python train.py --hidden_size=320 --experts_per_token=1 --d_expert=352 --d_shared_expert=0 --normalize_top_k=false --routed_scale=1.0 --balance_loss=0.0055 --router_noise=0.3 --lr_router=0.000414 --norm_eps=1e-06 --max_grad_norm=2.0 --batch_tokens=32768 --max_steps=7349 --dataset="wikipedia_en"
Below are experts of layer 8 (counted from 0) of a mixture-of-experts language model. Rows are named router (the router's row for the expert), gate (a neuron's input weights, with its number), up (a neuron's input weights, with its number) and show model dimensions 160-199. Each number is 500 + 50 x the weight over its row's rms, rounded and kept within 0 to 999. Numbers have three digits each.
After each expert's rows: "gets" lists some tokens that make up at least twice as much of what it gets as of all text; "comes after" lists some tokens at least twice as common just before its tokens as in all text. This comes from a sample of Wikipedia text that the model never trained on. Tokens count by the router's weight.

# expert 0
router:420486499444479513473551432465496554515489549529539552471606468469467530474431536481558495471541511379471422527509367530
gate0:442482546516540563465528514422511547503523465511518503457501452459428457476587525452512475526509504469374487494577453580
up0:383511493494494487518493420586443479532562526561470477555522422563469515404449455423437453505561523488483451515536573504
gate1:445439514556540482460489563443458507477378440341485542527527462416555497463529564567465474427479444517429518443453452432
up1:490473555508385515546525518506493550526575479450510497507529448479485500582455544485503508497529417534561402496465488559
gate2:518541413484507478491455491492494538479502377525497538393491480532504481510498407532648463508406458499597475488482540519
up2:456497417500497471573515439579508558476593484483466556438514524504551471453498515472606432502381481520525451495479582530
gate3:435494458469598469516526540486492474509490434483542515406452458525565453446457381568476511548528600515500450530457436417
up3:494504484501421489538526551514413518553382487560442480518444568508512521638563523532331528484559542584482432486465460465
gate4:537472489435601461481415451476468482510535582582572501511460557493505568497519489460419573515530541441558462514595497498
up4:418478612493499461491484434528457492568493437481559529537516475465513495558569496500466470516535469557492440425559549432
gate5:419547474538545537475412408474448558440538446466560488508554474517506473454414529531509422547608506489549440451512484470
up5:540429551547451495487448505514519463540420527474513405517504419450504515435536477506497557448572487476460512542565450572
gate6:499602495488405495357459507504440552467471555492510519494482381543501487518421500408499533459549481494551506379530472444
up6:478573526521613527574465568521470435519549464444528447489516460419556523506466551462517505459446476534535470539471495511
gate7:463520543439442539495427574535511538512506557499491415534444424459539436464500498488505469502569530529515504555586607526
up7:460462345497476494405575464481531586483569443514500529476508453542468482487506486450499492440499448509493575485474558561
gate8:451517508447525477523583448403486466480531456560548616452485491443512541517470494509517606539520458463447515560549506442
up8:434480568528457447491459498455421465485511570474538485446529547512499430477554448582537547428518456490473483590577469558
gate9:528502415485523475473430387546542522547408484609534474500561413445446505455515520400466503519502500498531451507494468546
up9:506507442513464433368480416463469529530578523445573592551457436460517464556506451505451469454454549416484455523319497475
gate10:476471567524509502500511444429594496534426561360548508459564534602569544400437470507490456475461579461475506446582541540
up10:601521523485510448521448507527521411493541472600410486548549476468608515543556436566543552506532449468424520472523482526
gate11:451476511528466461449437413516492509513494453533530554483562400592469521548446568478508552436559563522462456465538503510
up11:422556574515541460467525574420518559631538496419406516516549481500456467490467473475533514498473590533537445439412522461
gate12:396495472483372443550488416608471550535449572419555450490472540436577449613593524490523517575495488450444431523541538527
up12:590514459514466458506414530530457549508470482460424582501456423473422502458572555467456502440528531448463476490467414492
gate13:520494556438433513582457557555489463416566450461477487491483526481496474485442508492563468463552606425518538538456492490
up13:517535537494526423549520504470462535458509510508556472540456517486492471495510541468485467569448541416532523519413434501
gate14:510480536452482582444574511460465507472529380574666450457534471501536598478476517529543524488557549414433477532464426567
up14:517448548443465505388450466442377447489508503509544566426558484547421557458490479509492471467408515412478511419509520513
gate15:472539528400494538568589463357518454475506509432510505539471565533516534519500468491474420466474436516529500520537507403
up15:536472492478525506451426496494536408495468522511443545517581424397402511557544511486532508528541491544483596474520512510
gate16:454473488423490436445556546541510529557425572472543632441555398589447549503455508562548568521406460451536515406494475442
up16:554391410468532482562532484429431454533459504403622456506514531507413556580533498444526480522510529563457536378521449571
gate17:520499502558481445532444426549477475554426418487481560337557449449527503506458475417503533459557584531610488429521401547
up17:507524497535463497542561488609515444438534476489553512517461457526569528558431563444499483425450540434450531449423525485
gate18:545439475537477513526485551505529538557484470515452528500489427502450424460507490560410415463446572497469532513583511497
up18:462361512548517591499543473474556466539496497510489596454434415545480447486500452557434447501522609492467460508576528536
gate19:607505429427546499429444446478522576546549543453544529543554470438449432480457511550526468450480537445494418407531500500
up19:541567443482466488528384547570449456482532488529539440497439529552548541487450493529559424516428461503610377540513536537
gate20:460480448559471438500577471487522542510443523502619476415568524470439481523449549541577437536517531479522499517503551485
up20:548465541515534582518448535451513431444483519484451517589475518504431534425490500442555438505521498535538582554428405555
gate21:489513464555483524438483398519469467565423531563555437471547376488504483469480558468567485499592593587443472464588499421
up21:497446478480585544493454544555612470489564496543437435486473505554461573585483517492500407531478474552539520535435503446
gate22:480482499500418515517448491495485532474576528563487554404528471465591485484421594564460503545504476446473522472531492517
up22:544522513527547430482557519443615497452446447461528434560488522536464472526579464472370572522483561581544479468478560474
gate23:449572505494528576535431490410449477447478491523474518490486501495442588461438554431581494440500449466511527455480476507
up23:515501452487563456504476418400522515555398404544463473512570574548487476481485554486450584507454475507488528484531526492
gate24:502518522498459509534508480604550656508435564446487494510553509528488548493491499514467523457452522498509409495431567514
up24:501500515564551464529414505574555586479427526516500494495554523539526536538445500553472444417489519466474484482443555517
gate25:469433504504539570484489443500417512470482480456594522516467526492521478529468567481447557547525439396511446480557481485
up25:460384518584521498538431470536487556467506492403545439494525506574571527478419503482489528503469440525530464509472552520
gate26:536544491458507466507489492496485498461517456440551353453493502489484541479411501458543483468444534511565454443550608548
up26:456576470391482518550457473475441576492515499513522518526525481486599485453464529539508495516476381505524600571444443469
gate27:539403444472455424551519539499422563518468503518559534599525426542510399417519566419581477480536568536439510468505430475
up27:544495565577450552625572523479450577519427465513510516506640470562488451498430508487608389534417469537503493559536443404
gate28:447524566437424484468547514538515507520497470426418474494565550486512526481603440618564466426470532462430542509563523531
up28:462459421563577535486532524471448520534505551502468544578482505493555463545544413491531547440454465476544470448471594428
gets: "\n", ".", "==", ")", "===", "S"
comes after: "\n", ".", "==", "===", " =", " =="

# expert 1
router:525477378449558462564538513614572439468549543415561377537475476469431508536467528530420471595498420450495497517534575489
gate0:425418485396440607501500453514443503484465408407405616531536393484517449448526495401501608500483506448569452470521506419
up0:502387443532425419505460480502531493503452503447525516572546687544550503459521466561602436543586508558515420418507486482
gate1:520536515492527435473519536468498537514510531426546538504466413498489543483436513543472417572565558441561569437462528457
up1:523428464510413549482363419490498534563520543457447441592477510517442515438536442552481530464485448633509409494509449532
gate2:490482501534497562531505461530493458459451516492555464452400437503670420511534489569445623483521458491476574484550466506
up2:523437523574590581474484410553520438564430510463524443504397526379651436556518566531493475474522448468464519466546463534
gate3:495546407503506533480529430490492586544529519518453592563445461498564438554449458530474564492582623447492526530474620377
up3:484500471571429479494534441478539464560577474612506425585536468526493586463560515586462424528448538452427543454537546460
gate4:589557549546457524502500468461549447415528472482490357519520442568526442545489506367580525520444533489505536517557520492
up4:572462545434480478532508583508493514459527438606451564486595491533584512617499498463492561495578535562508513517475492432
gate5:630425466556486532535502587513433550491500391475430462518532416507481546561595515516466473416492468457566567527618569510
up5:426502453488555510502481503569517468488488538637461430463498502509434527506478561470478532511472436517508455501486405532
gate6:448513508488518484467572483663532526511634445455512434524544419542465508426516492472497535492497543526431449462468489505
up6:387507419502428513527489492589500472488519476473484398502576415568519545465468456435537449497547485501464446523483468477
gate7:564504585492535578543533496559512451600453464499437451552520457521484548534556488480476492513479482483506494512566530475
up7:524541491494446512556602470511479508424514461498579512516520425478532423494410576523465474466519565465519359502518499458
gate8:500486435486467453528368473523570465483531484443486541580552546594557500472495483448515479489531468590533484526584482453
up8:472506587515498584499454517500493506622449512564419551494466477434485430519548507495494375504531564533419566533498506481
gate9:571424473524491503534452500477559482508505475563407460426547444505444464388461482527517604506552507450496524550500439416
up9:478479422560527536563543472518530517491522469497474522479567542480418460390490506542517610523513478531580468564509434489
gate10:503508481477487455600518583506592480411486577456553529464533486424518513476507435422479509516605490542472485452563503465
up10:411530474464515546430464455455531481375545539501471556508589462476466456474453514586423447472493572496526483413488497477
gate11:595567420518569535450554420558496524497555516515495438513485468546539564479523449553445504526480431622612483463501564476
up11:560499530450466501601408451549577492509482532565588584439401465508534443535498497459582551457505559403562488407541499572
gate12:534529474523463449489487510535512426594427481490598424530537428486473483482392466523371568514439543557585434535638487549
up12:586558520487449462515603379529581501527538477484472465469495554516502526494450457460602470525476462551521504526557570469
gate13:491509434495491560515519419527548390528554557488545424424472500454447555516545417543579520547413510494495489565541523433
up13:460511476407490516530494553582466497531495547511417462438494466477528572544575446494527507630452553473474437553516513472
gate14:542419511514462420554476535522457521533454479547495491451475502410537423565474481561557469504474491503453553508536575396
up14:489515517418499509500601634476453455550492584440633479527511439500528460496494512577610501581449568505401608463511508528
gate15:629449514554571408491535607506505443533502461543445489470566512492424501478464491394497504513493552604491472436461399388
up15:469439532540536463422528456526495506475496526484573569462421507426523531530502509546468544540469415503487471507525448498
gate16:522548559456574424441505464529459445493439555494547509545571522587450430475554528519443538529442525436437432572477583491
up16:451462472533434503447489509428482475517528539457505456457556448548528417471486382511516433456545467437507587465443506562
gate17:471447473463542553403511549481434485416487536504498479458462455417560531475546470414559400505581547608488458595544615544
up17:501497541481510516548476553450510480548431500545502496380497446480507462570407567575497462518502475419441473521510490586
gate18:488440520494481451480491604493466409464516548530523502373463458494448596479430445547468567545509417533533573459497413430
up18:502516567560463517449547465545411448531556508408411482594474479511534440573452491444597433467483520492482562497544535542
gate19:463406504593525461505434446443395416450483570565504462482512538583481581532492523533520468496525407476448459471603581522
up19:510467535489471494522456480453435475527517474502514522571529577490429507478507608575453495435465555567585499581495492482
gate20:450563536481420517491498504614559417545516522586570583578489482554494514539558534505498500561513563475480579521525511489
up20:494612455533462553495422489587548492498459487547537522535464426573499541570600531512432536475420535505471538596542447466
gate21:492533470551524605580526506593459466489513605493547450453516441449524540494516549477490389495378424451403560553511567481
up21:550438572534512515566506452453482524476535496556591497455539503543355457542479501517513530522609543509456485565501528552
gate22:441492555498433411575572417526490473480492526464478485474530522467482497515434539551467492470505517481445519481486514503
up22:528450549532451586456414409466444462549459495570439472587427483449463392533513499428591540465520491567545531532481517528
gate23:549495445535463505524445358472518494415541460422508504440390522508472516488444476533491518581393409418532450471567472488
up23:422441490542656465431495477545517499584518523477518486418458493543418473516482571478513459554470496526520527544468509444
gate24:537575500489526501451485511531457488538491493411510527548401366513611510577522479568530500519505516556451521551550504534
up24:474432499417534529577585504613463540469423597514571490544408555385524636448508492558485546490503525509541510531458533501
gate25:434562501407538488497529453571472519496538429485538548480461523496464583596485503573533532497551470474579386496547473454
up25:467513566546612480446627492526409436524478544622512551514531476535429528462421495542473495495486441507446401504501448450
gate26:513460392544543414544488478541532480476580587392535434502444462510494416487515539440456417465546506503547531507466466551
up26:520523353492469470574509528487490547437620581495513500497505460450522479559441481479513377455485522500541508552432497545
gate27:455510460536428553486506440482426491496541567462595485549482525469466565431500534483544466591531509486471448542557438491
up27:462492484572463522506512492549437613566560476461515440613491432485475551478507506546507422554598542533426497534608377540
gate28:386517489524565497593440565512481581408451599478578483558572516520611512480446459537496510549510468542633467562534399438
up28:417489484542535440554475525452498485506492513482609416568542478429626462508475490491440467509591462492539434528548422426
gets: "-", "|", " of", ":", " by", " as"
comes after: "\n", "-", "|", " by", " USA", " Best"

# expert 5
router:432512510449413636522517481525561446521513521537540462444491531474546506532483535466485498457341533506451578515561523526
gate0:455473432445499485413510526537528421605466514474507537541489485512510531502468488545568453481473485464463454496559416454
up0:474386542527572483491407483493509480531502538516649421450501593454521456403518435465498501480481429528514541508634496436
gate1:488538483475525490549514594549541504487461429565483507549485554380356469403458464541462432550414658490499396519569582469
up1:601481500452563435488445399532506521559529483487449440567543501483483542507492449618528483530445444531522520480497552418
gate2:523486484498523468501482477496533521493515432508568617541531497471532502546559469494462451473497469501531529526494520509
up2:565465566561446439559510549428522579547485513511496579484574556466555511494472512446476583556547614572505556467426461557
gate3:394493525467417464479492428492528433518467466497467467422547491531524490427530416560455380484571481505516535494530569576
up3:506428519509566575441519537562549472503458524538544501465401539515517494486429586546486468443580440508502497529567569501
gate4:616541482530606481553492459519472436491496461448489488352474519502497544460541470456594467508466533492551511468504489457
up4:494561540490598478528506514528425524575495580500508475428483477541490510460527559530577499520450528468485483474609531457
gate5:480594545470484485397483502499580464450546528472480481546451522498567458494510551446567542548408414478584510477428543533
up5:498559496463490450434490467479540478528489577500449536586457512556510602445550472464505469531497499520495500494514533529
gate6:506578537433471469472398418560479486549508483537452500530479512453494476492532521451566536556506428485404486395534530555
up6:546575517538487514457540484448483493515395488558537473455560537511452510480432502571510479502463559494559457543483492468
gate7:470459510482482543509452551433515427544533524431463485501562548501440520480506506472450470472450472581449531443520518496
up7:587539523499523497403559536517481559564572426536551587505540480493476536480464476525583516501570521492575502426463510476
gate8:456490454546484508467560392451445522487413410528510434531469406505454568548529439513506443459461521523492543450574569397
up8:523491490508530365499474616415520488451502457572502478483534522525516440374477522519608451516468505392521445517418425473
gate9:402417468405483489480424492499522519550504396443397571426507465565571465544464535560481484517500531528482576560492520486
up9:503460497522508546543546580501407490438505539560574443412509583485419392437457426515555494453460538513449490549516351439
gate10:459410461410441535571537438541482490537550539516535537502454544558415572557510447484497542526487552550475481557492514558
up10:457578497471536480507531436454535462488451567459540549444474557395555569505480459487567484523479422471531442511482568543
gate11:523439461493475522512504460515441629528513439400466538556495518484526528491545501420560496490451552515533464631550400523
up11:472565554469403453514553483546535506577414483539432513561448485506540525488484424435509443521500482447520471465500517503
gate12:463523521590496529421504557497508534580550621483459525440524563543470480539598455518589488455510567457624529477530488578
up12:400521472493567444446455465486482419427568603551504526597505541443518594434580514510597442515483507518622559466513457548
gate13:461497489475580564470457461598434436494521508404465515501558423489405520483429476530446428449466455511528454473514581543
up13:586593559502599585512510542511538442347535457453565495522452463422436381509447492494495447460547488536459410412447579556
gate14:447450466559499428497456536498387471497481530549508560547557461502490515513518459425505477433450498485409514497414456472
up14:517430457474532490493547494509512470483446403499544512539519466467575478599450583519576513538452524433566489501492503564
gate15:471571526482421569481369554501449528597471598527517553527478559560497521516476436577586575588558462575532466586492499519
up15:478550574508385514514460520423451552554598545550512519493533485591546584475530493586565552539589476504506416479492517506
gate16:472517551483556567575437513435512544428533521538519549467477515490556474452561522491541542485415465552431441463559513518
up16:474572549477483432441604508517525544546524487525467473592556538528499531537476398432550421519478548432531568510471436452
gate17:520495469565464482453512536497490468543522577525552519384496574503479509453552524515541516514533518438504497448475517515
up17:538485591537496521470453613423507560502471523471507450633563515522406511488545574566556560532508545474450515447533509539
gate18:558511496527476571520529462549529396381563505525567432509512559476462579490534529491442549444530509531563430500551462479
up18:530502497495477516513506507457526440542438457536474471482512575492399513561615457511598538441497449508606489513533477439
gate19:543462494486528539542480483495570471515404453481395495527417480544561474418457556500558508501467488558442484552429475506
up19:577573485557463484542530455528430542537551615480533516456450480529528560412423533499460466488539519565554513418543547369
gate20:419558607575505528554428454402536525446430567647556516530487580538585480555503442587478489505485480492419515507452489555
up20:573562394458536434511545481572461569609450393398404499499490532503426538517469543496543501569450445467505397527512504392
gate21:463393539423543533483518587465502457481538508503492450553517464592533433523517487586505515514454486517454496480556448475
up21:493462556491563451423502439490558466548523508569505528556521459494455534553660592583554531463544485574523534424446479475
gate22:550550480514603552423426427489479500491524511490472554501401469506454530450496571547482524573493493532483552514601531461
up22:483511426401480524543555499600534526540462466510486470541505435508473426490598436558467519452468504503442439499537466510
gate23:436405485430512576513480453495488451493512559427483508550577601466470560544562550583465409505439444481490532497544498450
up23:413429595517519640517490454488414585492507566475366448437553542475403530492514494586572389483520555487487409497516511484
gate24:492560489414552454493489556428540499470540599488418514563555570511533607494523519395564520493411456502517484576416388539
up24:509525535451440502527404414538443439390504504440537554577551526487503520536432478495446572444561540511463577445544516571
gate25:517496505580512551421513537522464424436478488512526520426487558489464541557496427502564487547501502607496484450589599490
up25:507518501592542460598431487428473511500453613491492463511570498479506526478476459485487582545476553388517439489481445395
gate26:537522544537489421613407476510519558439455478452487520492460462535613533559433482524518544487436467446510565598471472552
up26:614519514448514479521408405501479554448490534509503539495467510533493513525402483488465457401391441496597526541610517515
gate27:657462500532542481434538538438502517449475523404434518503526484502550457511497512558442444454454504622494535514557477477
up27:554529539529460497484540538572518451439509536504519465490484479485516492462522580620501485533476495562524446574471482452
gate28:513584547467500515501532493412435485550504475526512459519469565479517542539440488488531526467487498492510457481557618519
up28:482475507515515496513410570555409500509526529496501530518545450507509498455641493503579545478599583537518525533457442526
gets: " a", " the", " his", "s", " with", " for"
comes after: " the", " a", " was", " to", " his", "'"

# expert 3
router:552576568623533476505507404534560626520431547471512530534523441534472446447393517435485471507411555497552456391503488510
gate0:457522505602489473589416498506457487541448487458481637483580486550480507466457414423552531557421510435588610565574509481
up0:390493511511517411504467569568406480478537457600568604520468492478500560457398496505463542556486507531492476511453517518
gate1:540470440514517473500444574500488510456444445426558543475509482539548557455550424415525459520498508471628490508494507515
up1:524477519389421455539436460530525536467498509603470422475499522511477449524491517497475454502436564462427457491494471468
gate2:450440424521508455514487514508491542437453520437429463532498471526551475484443621455501504494448498459520500486534557477
up2:439530589496537427512500457516481496494426588425462523506486477507515503518400586524542560474477542445522536486501512522
gate3:472479524456436473540483475451462480501557458500474450435531480472488549545470495502449382434468589527422437480508527424
up3:530453429385546466459451479515569502519457487517504523481507426469520508556444472472520370456373588590456543511522457495
gate4:524529416493419550569448399534482555524332504469551422493506552467462481491471547429523494529509525499518438443537570461
up4:540472538476489554586493454543456399550443560486540426524445474527518545561484414485475546567526521527463439464556533447
gate5:481462457493508411429577510529517440476479538465496555550521545392487484476506438516430504490436442460547465479579525578
up5:555459525558546526446505480473459477510600414471458428494545602481471577450512464609546527467386451590536413488593614550
gate6:437558478527586519546478442420619562479420411510482521518489498496567532455538586514566580467476511510489493554535512455
up6:507442591457527539488460570426508477510511468519533448411486397518555428539449611524556607514495509542523526454575477482
gate7:462582582481441437576525535520442518481433417450483488379469444537500503461397618458424472529542537496565503551540491422
up7:600428576538553469496437532546505483463547459527452514590524530423455568474509479474501487570498504473464551430474504564
gate8:483538513466373455614431458445479475505503391439431514558556483540542541445548575513552508545540586517485514535549533342
up8:490533530450520548489494565523544552470497521504565451455496444447550471469470494466549457519553416441551462493425407563
gate9:494515492485570478438486399479538638403511514503476570628443519469391474436524557504471519455518565472442483490484509488
up9:618482482540478507375529507560505630424515493531508507484541392453543495449474520452538527491512641443512465528511476536
gate10:505636512488541396448507531494567463422507516450526534532526416459448587446480375528455542531509513513477445432499496540
up10:518551508520584395486503582503526457428521549518575521517557459515520573603513454502457516482436508551502480483475540494
gate11:584433525470537440447532523448514467587450544561438421498507487473480533467435572450421461543510441450530472394557561499
up11:474598519493445540602445507515457500456497424475593573422515474518491428491537445561532567508552571520515551615523468400
gate12:568514523517511525568455473555433588565432536486558552497566551414503519482385465438395482464500538549498500467470571476
up12:547530368436588428442438559467512486541572476480559615444523511543449535574482549493527453429487443463434476520525510408
gate13:416560513565516553580463471513484475447468480505605491544573533486529531431469380481557479434509518504536561506509535542
up13:509566437528474491544529435542538391520562439533496546412443573529410515484525521498528373422460485476585568460463554507
gate14:525572506558497509543413416408419640512474557414453476519513454476486539514478533496525492512502451406563483535526499398
up14:547505493556533590504489570522533607481527496560491507487439502525548434532403542505540436547457567521511471493477412494
gate15:434606463419434451493480403526531599474465566497486510376525493507471409347416439551624548482505474495560472434616587530
up15:550428598449488531397508455428531489509549565546488577576465524496483559556503500509496496561504466496470539501500525505
gate16:492468488571546524499398473384437470452512543481522479433529422485474531510489544464458575464545486514510525461475502319
up16:621562473555447560486607576423501574570515459531513567476474445455486495602482470405463503463479461413464542529484564473
gate17:474534500491431482458462415537517549467516490445529532533541577463421583389492431509521497483493490491493410481579557588
up17:520543463429563456561559376448519432517532455488605456503552492535464451484476482558522446450534453509559489522534561470
gate18:563512505515492539463482462550460462589505503553502501474477497517473546420513459495505442635601539511437455469580469503
up18:502498422472525467513540467511542536486517449499463505535522555540475473458557500469512550484506430515540512533428565477
gate19:483509469482530533453443514405426491479480484447465493462493524519508493531569532403565449418524474470560522523522519508
up19:569481477415507535502383508542576427405545561520527479478451594377563436452487447455431553574480434449456510534495516505
gate20:512475535532466542594516506406459474529500435469545468473432547517411482380500506463591447564473620460540473519443563443
up20:459509541456475563478541400484498406520442465544442471482471538535544426460547517527524508484481454530534438480485565441
gate21:371481538385498471594462518513412514549448480540544495489431528438537468529496565492421450494497508533504429532456550387
up21:470491523418509520536565511476427527484520474472556427514497553469419482558533601565535564575511506508436435479455574472
gate22:447451452530526514429500574510439505489589423536519526478501458519510536471428440481579573481488553540495535431501510428
up22:546536524509432506526471524505588528531457462355415521543528534447483521506479544507477440501484457487428481582490450519
gate23:389554541499517445473411498434514440487524481491552496442556448558523535448532526460454580571509546535458550447582447505
up23:522394437473421560515542456552530533484509501499449489481418499462480488498465487509551490507472543470554488570431441469
gate24:461489534529415492574521482580476590454425508601431482441507469516553513551455537419579503525458462497525519516495523447
up24:503464503418569474505488459426429499494582540437536529537508548527453529435536487508417513524601432500499481418509486538
gate25:499550506483508496550409511529531605488481422460450535487496480494580534512537495503484463518460551543530486393401484599
up25:461495493524577470541495497601570503437461537427527504510393465455505499437472470562487376471455403458491458422422422603
gate26:491516497494402434494542494506498470538491500472395521473543512553496627429449481502566582583446543524504581626492506572
up26:463417579531537485542462483504531548473399344489536523504484516480375512481602530551530498491436530505424438497474544398
gate27:549574546548510438518481398517469505481329501494528551519476409524555597485565460455494500501568509512416461349456399469
up27:445476474396415537572497545533578487418630470550488482477524521485516581508408454536576563524453523532436501544469506563
gate28:467452425487537518579510502508507574505450498481537441472524490630556520497465526440491532455440363523512475605464500516
up28:507512517507491497448532464537522379478571505515578549531501446416526468540480533538461474528537542467477530392531520472
gets: "1", "2", "0", "9", "3", "8"
comes after: " ", "1", "2", "0", "9", "8"

# expert 4
router:544586544442461553584615510530439466533526446520462505560498509412435589505442512471471529561495583528431504524569465623
gate0:542457504588523459486441379527586584507472591476568497475525414496520557442486550543525456496495565525498511557487450523
up0:579536523508513525484461513532483503559578495474461507530543376519484564541525569449428512627522423551523537447465497473
gate1:531422575407528544516625480432509515466469473569537457464600555560557613466417520528573474449498576433518540557498511502
up1:639400577474492504502483522496633543403535456550475525480495653437461552496547527536544509530481514440561495541426625542
gate2:521534536538565535391447463470577580507549506483547542342511526488494467433512543524461474570503519467441466434582510524
up2:533495484457436431585547522551515515497520475583414454589448457428446526512518553547487519430493440570644552468468579505
gate3:587555547463541493545500427471446596517518424508462492491523519512542536483519464527461417444399470461422411523504510477
up3:552503553554586481469470524525363552501452499515442493556587522501531405525564484521490499412495522491475497525600556454
gate4:404557458537529387489562510572452475446400511494358480458516608530462522549494410531484488426475478514538534502461548431
up4:439434500553528497548519547570534463546533505519465546456517495440475477504484426550492424488468547418484564478493558537
gate5:502536528539467521546518469514442560498492407569530425532469489542586553443485474482575532536468525401370507554488571549
up5:502461516518612456505476471496425536502407524534484505564437565528435468507468393524490418472521549526658592521433448441
gate6:463668379480552513495437447485464486482489546460543531496507483499520476525422456472527452510542509483530396525512461460
up6:496502460520478432455423440536440594529447581445428511550480536576567535454494476618538485441482454456576509532478588435
gate7:496501578540492531404534484508532456544463444562485495528473329604556476591425479550494484504562622531489581481475535432
up7:482535512447446503604494482519552493494465568447398585503511464428465437559556501533478449465539495562540501524475495497
gate8:576506547443453570457430394488464472506531453473482464529544543578656576434483572519449552566534469563537493478514541538
up8:504517479445474556443504442472581420439477572495476516557582479497489433523520528511502477553589432513552471480453581564
gate9:495524463557531598518425453523613478480450523403549525471512464584504534400528393579476522527449448555535511493571507488
up9:481490459486469467475374484503481627554530432512446512516502497448507478559524576514542530449558559505470412463427471496
gate10:495533472508436516446445423639544497480481479441499507516576556423445516508479474453550600418474462475440498549550502444
up10:465439526425500554514537440544555434506430536409414521487492473496497452526450497515431430466462512489544486480477493518
gate11:517474454433519517568462543438488494522576470623407485431476442522471535491478504548517449531494398563531460555500549402
up11:440512469543551439434524464520550510528519535477460519461527555526512478450547524451424523480465599434454556474392446528
gate12:406420518492519430487540518426465476478438501528508446485534532544454508475432549525494379499487387570529525467531549623
up12:453470507438453481455451443484458434433473471571502507458497515509482456490527483497467459523557462530537522464485511524
gate13:482443434509460558549518459579454496443539530519547472518527570487463501469470537454474514540531494498611503491454530411
up13:484474577502464453499494545411497405529449475527570572414457533475510541539462565515551513490555538475501534584606485497
gate14:523522498584461449464453510466447496559464532561528543503542476479517553508526542451444443458474568447458457549554487491
up14:543531470513507562470493547553484517441514501408466606486503585430556492575448535434470461483576535500476434474577527457
gate15:481410445466492590502512494574514515468469504477588595528484506424517552429471438549548546479579599483489459515601473544
up15:512553460489536507487583511489477430523472567545515421419478438559525496448482577534430435489521511487485480582417444493
gate16:510538477465457509513509391525484432541466524472550494479488511499541505521546389480392572428536576449495459531541543477
up16:570432571452492520493484579520552475495507481475474504485479511498570506457353445518542399524476506467550392477503360533
gate17:358498377450410546526477583583433465519408474439437468437516443469466542543499554509444441503547505486377475631514465492
up17:474498554485567460491478558558531488516569449422581517484455535470495377516440474502496528528423509552548435449564478569
gate18:518502472532515637590530457488428490505488493427517486595542510549530515581475500546455402484445515498570455336524449448
up18:544531511424553578562496412535482452489433483512501444561509604500457491507402506570485476503554514482577483459498454484
gate19:484572512515516495555526452496454526552460572458497568539504567422569544578507474418510515492574515521524433549514523592
up19:503522528530581565502529472429513419505472459477509504478505517532488403396514534600539472508374535518531512567350563514
gate20:506489501522571567497379469541449481439543398500576523489561422533635625429551509443506504582555436444517588528505569564
up20:481506468487553458629493468575361443577501463490532542546452557454441541416499607533441562474468520482377492522443469494
gate21:454390539575467460503525427490444516562478491486509511499503534504419481523494356595521476452405490516507507473435465487
up21:418571471484415498481463543424456542529524544538538466458462553492532503428552551503495510477469637504552482554485452453
gate22:538573534490508504500456530538516574558415640529455589511563554597521463481489479471528513570532554524490525563511512506
up22:493564470420472516507459508550545517567396563523554540494496463506552562545571569523569366529486564578417524490481520657
gate23:469425505469447460418517548500437451609438535509460541497586410514580503409560511622390469595573565474439526456515523518
up23:513415415413567462460486495505546468473465493453544398488572618525441466573481393524499466466511535395435522546622485493
gate24:480421526455462571534510479469491510437508448405605431448516488475525507534514499555466537499521529497364492555512468513
up24:559443497507565476430446578502478525520490497507437528507450539524466376599543494408536463515419464547555606519392531494
gate25:425482429597422528504402560489466494534458532480499540392572566602456639474523496487487435453482551390466476513523447556
up25:526513438489451509530523418464559578524521503413519482522511569544393446513484487437519481432489397441445524562618531495
gate26:466511482532481530510512459510456534534500418440546429533501451429528494499479481484588519475533443352437408462523555491
up26:542483502529510535459479480427463534515568423483482484471436606486510419514443506433526552457568448387479500451394433524
gate27:517534543559501615432491426482412486604506474486527504517454423567565440515460449525569484471567515536540519463582452440
up27:529513524437543522477590556456546416421481510462425461468482571474496556491417493576558536508545488456517531514532594526
gate28:531443564382497527580504452472475522504513462514406496433497455525513462473531420519557534520504504347465525501502498501
up28:491504430486574545565516496471485491564376508567493571494505456636482578388386427505434447544530554511461510528548460428
gets: " ", " |", "–", " (", ";", " —"
comes after: " |", "|", ";", ":", " /", "%"